Below are experts of layer 8 (counted from 0) of a mixture-of-experts language model. Rows are named router (the router's row for the expert) and show model dimensions 0-255. Each number is 128 + 24 x the weight over its row's rms, rounded and kept within 0 to 255. Numbers have three digits each.
After each expert's rows: a language model's description of what the expert responds to. This comes from a sample of Wikipedia text that the model never trained on.

# expert 21
router:108137142138137131109124140086142101165164133106111118122098130078176156091149168152151107133093112138106104123106150137077136152139083150098168087124131162131156078164098176150130158100158112138145156113143115139120143157103138135128093130110147115171152141130127120092114076103089166156136122138131144087149143142111123125155082148153091103122112130104149181131109146145123109116125146091118125163092127137128151141131155107112168115125077114132146148144123111102144151145147115127098113109148168100130143124125132128139118110112131082139127146110137083128116171129117101140161134095130136169108127125169148186106103124171156139124112121148132135173126132139119196156128128165114111142170145120181125157106107135087176089132140087129152121123100117098135131151113152
Name and nationality starts. Opening pieces of proper names and nationality adjectives, such as British, Roman, French, Tot(tenham), China, First Division.

# expert 2
router:147138136114154149154159117105153108159107139131116115123123126169145152147121131128128138128127154177094117162137158102142098163154212109175083156098112102135118152106146137107187116139098098134166138182124137087090154152119078124144092129146094131124064103126116106184133119099089113173138139112149116152148122104091143157109134110096130119119132101148102124136123109146170077113149124146096123122122103120164172093099113118159103119119167120122132117104094098133144132143088115155110129149101086114094129149138118113139127148115143103113132105128101180119128107101138148112135116143155143123124133117113156112106099141102131105111108134109091164139129145141153122100123070139155127145135087165195122122132174131072115153135128142153107121159114133130130132123128111
Codes, symbols, identifiers. Letters, symbols and spaces inside codes, formulas and coordinates, such as °N, C_{3}, 20V, NRHP No., hex codes.

# expert 19
router:152102079111105108126143150080127118149157100171156179088123143127133141127157150083114155087136118120115131116137160159156173154106125156121136118114114145136125147143097122125104131132099183087103110096155113099090177107103133103125129116088103106141124136127142112177087152149153160123130109106140164141127122168118110118138123116110157131151100094129148106104113130103131132091133166103114117174156150133093140133091149128093099139121127079126177083103147137128113097133159135120146110121102118117133097139117145101123155120143127160134142123112091111115084152091109130137114109137108124114172163131126163120106139151143080084160103120109114137141082134073136134121128137113118113171155105159077105121136133090143095102083114151120172098136129148131131059142149127
Commas and following word. Commas after introductory phrases or subjects, often merged with the next word, such as ", the", ", a", "s,", "Alternatively,".

# expert 16
router:137113125154135104134116087132118107112144139088137110125160163133132110135125136140132118071112140154135130135082127150129117143119107097159141110085135121126115177113086118102138111134077087132172185103119096166137098132125146060122112126138120144074138139081128137110169094119155142128112131109115140107122160114155149118092156106136150105149186152114120113097144109126130126178097134182128108141102145111110151111143107133127118106132141109132137091175137125131105141102108095146104177109196141127120142154150119138133133107115127146137138102132112123155129095157111125094094068110166118112122077107132121167115118151130125126118143107091106131112152125098149121106127061134082130099128152139152135115132092122171092098197121119136113150090145107128156119155140095
Line breaks. Line and paragraph breaks after headers, sentences and table rows, plus sentence openers like ) is a, was the first.

# expert 13
router:111120099083099163102117111155104154097158109139131128158145080165123126082165112140146116117111158102120146143158132103097136129117126109105141129120090150162141162122124135139100154115136138149123125122154109136095081093153125128110115164118168111120113120103131180073092121110107135120171126161151138109111127130114149141141137198121098176112085102130090105107139142176104120136088097108137143171092131127166103111093160155094118129150129146088086099141136145095104151089117175146127113173148129119168120078146131135118098134126086103149138116138123108152109122101086143123138113118109149153121121128121121164135104102115117145150140127161174097156109130151132119174174125131154145125164128117135111159134126180119152157128118154150130147146101142138139162126074169
Common nouns after determiners. Common nouns right after the, a or a possessive, such as film, song, club, government, act, office, award.

# expert 22
router:109082147097118109113137126147129100138154121149109106157100148092105121129124107098112140152087106151166099124142118087106142098125124156121101141126162115156139152153122105154169148137088089108145098147079161170122103159104099114134103097137129098121137142180084072128174117121118111117137184108141112152119116123122172126159102144103103132147149124139138089144164141115131143142131130139131123106164094093147111151123100130139195137112141174178131170110114112121159133160158133109187138122114173104123139121115139127150082147139148159098120134151169134089132149129119157079107085153116119077112143128107118084099138109137158105117170134102128140127121110151092120128150143130140122127108146112093159138164100145125138110128122136123184107151114166146172156135122142
Prepositions after verbs. Prepositions like by, in, for, from, at, into following verbs, especially passives like selected by, plus table cell starts.

# expert 10
router:100154112158146159189146121107151150100130128140158101117120151133098153109127090147181150114131166126085136125135138102163162125123110135113119149144135125122132111090102133136113096156095124134121103137136152124100120120179107106161121143113106147125128102101095157171097094159122109102135145105104138156127121094086130103109153124178128120142122124108151139121135105119115123147109126140126134124076176133116161121144152140138119155112112061066134151161118111126140122129121123100162129138113127167143098117114121114093128122113085142093101146116124149100151074130148123145128177141147113123155106095141107086108193126100145115151149146116096170075106089097156094081135117102130099113114132114138190099144143125146111094122158118068153084135124138139142149124146089
Table pipes and parentheses. Table cell separators and opening parentheses like (born, (S, plus single letters ending names in tables and lists.

# expert 18
router:111148136132145113131094162136082099122121142127125157105174084142149107134124175117146124159087117126132086133109122097115150128115122077145142091148145122118155129147108110114146121122103135115071120168092119138144199090095135113106151141157145108110147126140138135077149099102120122112100132078117105134138123172124092151158153124127148135132115144142158156108146126133150124133122130123154107104133132143170112123093165156105081126106112138088186157155137134165112133121178115116072098116154155148092121107082159147130149144126133118129123122172139117130131155159146101193122153121083116057093118088162144061131105121153149135074157147144137123128154106154124097125113129119126122163143102107165106130118115131110110105147144118129106130144135146118114130164137155
Mixed fragments and colons. Scattered short pieces like ro, op, par, colons in times and infobox fields, and list markers like - Family.

# expert 3
router:161139106141108124167152154138118144135136142094100124123119127110127106145104141149096128174143119123136154128129157092110110095142182163161141127143120143112157143129120152107121149083105123112105167133090118099153105131147160133086134131102163159107089163117106128079138186126173103140126159125119138148106173117209124131165177129122140118134142074148079133152092109118150169132091139087096127126157116116153148160146105140164136111124135141131130150146116143104145100153142123103141147163123102157158139108146082136130151089109136118140127146127145181158177132122120136150107146135119103178143166096111145135150143140109118101132106141147097125126161153128097140170144170103142111137132120130144127112088142096138114161115138139060140132085165094116148119105141154
Clause connectives, function words. Conjunctions, relative pronouns, auxiliaries and adverbs that link clauses in running prose, such as that, which, would, thus, ultimately.

# expert 11
router:144177112088119124142119138093120121143120177086134097111175150132143163124115133152099104140161162175117110152130084118105161097169144106116141128138136105133138083102105089125084130133157162102118141131063082126120162093131118115135127103125149148108081113116132080143130136153128115109146094157112125140108162172124130156172139126152099122122186135121131119139111163157115130161157155141153166103093149131126107099123102124132125130172172163125130124134123115147081106123119175144094140144113084137082172121134137125144132159133125100137099113074148129126148160110151122097123126143153109151141110108109120149144101157145126082109141144134147145135151130130126095119139161131158182177152154095133174116122144106096121149146090122142130089141134097134115153078132128
Table and list separators. Separators and digits in tables and stat lists, such as pipes, semicolons, colons, en dashes, and field labels ending in colon.

# expert 1
router:150137150174099107101107127097145128149128127097113140103121130161103085140113128101131150105169132108124121148081083089138128102163172129114126106152136088107101153113133175116163134147144124125131116097138120148166133125153086173102162133108166110136094103171125085146129125131171117103086137124113117135143141101144124112163121102153171094144123122106135156118094143121135125175092127089144136154139185109126114112094080095121134168090167121122147090129111166142105124131126159140125133099132131136147153103139172111138124131106150171092127096140141109155125147141157120135119129149148145171126171127128124142076161154137099177157145113124171177151131130131157115115112160124069146098113079155092097093105147134125116144156143099117116128149119162119109111134128156
Sentence-final periods. Periods and word endings that close a sentence or list item, such as days., life., )., ".; occasionally mid-sentence words.

# expert 5
router:154150147089116104148115125176140154126114130078145105148124093130135132157154074134102111152141142124134136104115108143136122107158134145138137126148124097131151058127158126123119166111138117079164149162139143110176124126123122150149132147116178111098111120103142113115156146121192105136109090117114126138117101108157112105140093093095158156133091119087139131134129112102128180110131141127166181163121106142096114124125090102175135128151147113148121088118151109155104182087145119142141113190155165115175112147113111145145152149135132144146107137157092123160135085158136133146118147097139153132121126179134129184136140112155127133118107114114131136155094104115161133105122109109111152099144089108164097157141110151159131162132115132139164187121132117130088106117165103
Year and number digits. Trailing digit chunks of years and numbers after a leading 1 or 2, such as 1'985', 2'016', 1'997', in dates and infobox lists.

# expert 0
router:089084128137145149119134157120138171135123120130153143129067166127107135138130153157075140109138131112125135101135166140121134109106136153116158134141131123115123150126161128122163134157133133151161066114161114115156077104107112128113150108187071175123165130123119146129136099144129133102162114126192107105154150120100106127090080161148087112134141126098111121124137115141155139114120140145167140109158098141118137128132137150156124137167132107136085101122131143129096108130166098103069166126133102150085150175146150125143173091136101103147101134140157145093114135114169088167096084112101118160118160176168132128114126155090090132117165120115108124117126141122142135113133159160118139093096134135112116126173128171095124104117104159115109095103155127164111136132132130
Articles and noun-phrase openers. Articles, possessive 's, his/their and merged forms like of the, in the, and the opening noun phrases in running prose.

# expert 17
router:102146156124161147110095164113145139116153116120120104115139110123155124108141163151156164116142096081152099117162141110146153138087157109125137119096108152140111123132107148180175150163128135120114134126139132127112167125138112155152128133143097136157107193082117134094075143150140123112124144122142113172091141082073120127068089135129130134088109155106104133139087147117141124124132120084139100135168133115152138132133153123108111114148096089131153113152150120148148134094120144141116106112106112107102160150115129119151101150146151143128126151117153133109115096093106118133129176116132175135140177136107135154116130120121151102110151177112134084101123088142090156162129096146125134115137156093160135087071149131165136134141092070173126111131091147140186120154146155
Word-initial capitals after quotes. First letter or letters of a word at line start or after an opening quote, such as "'Y'oung, "'O'ur, 'K'alshira.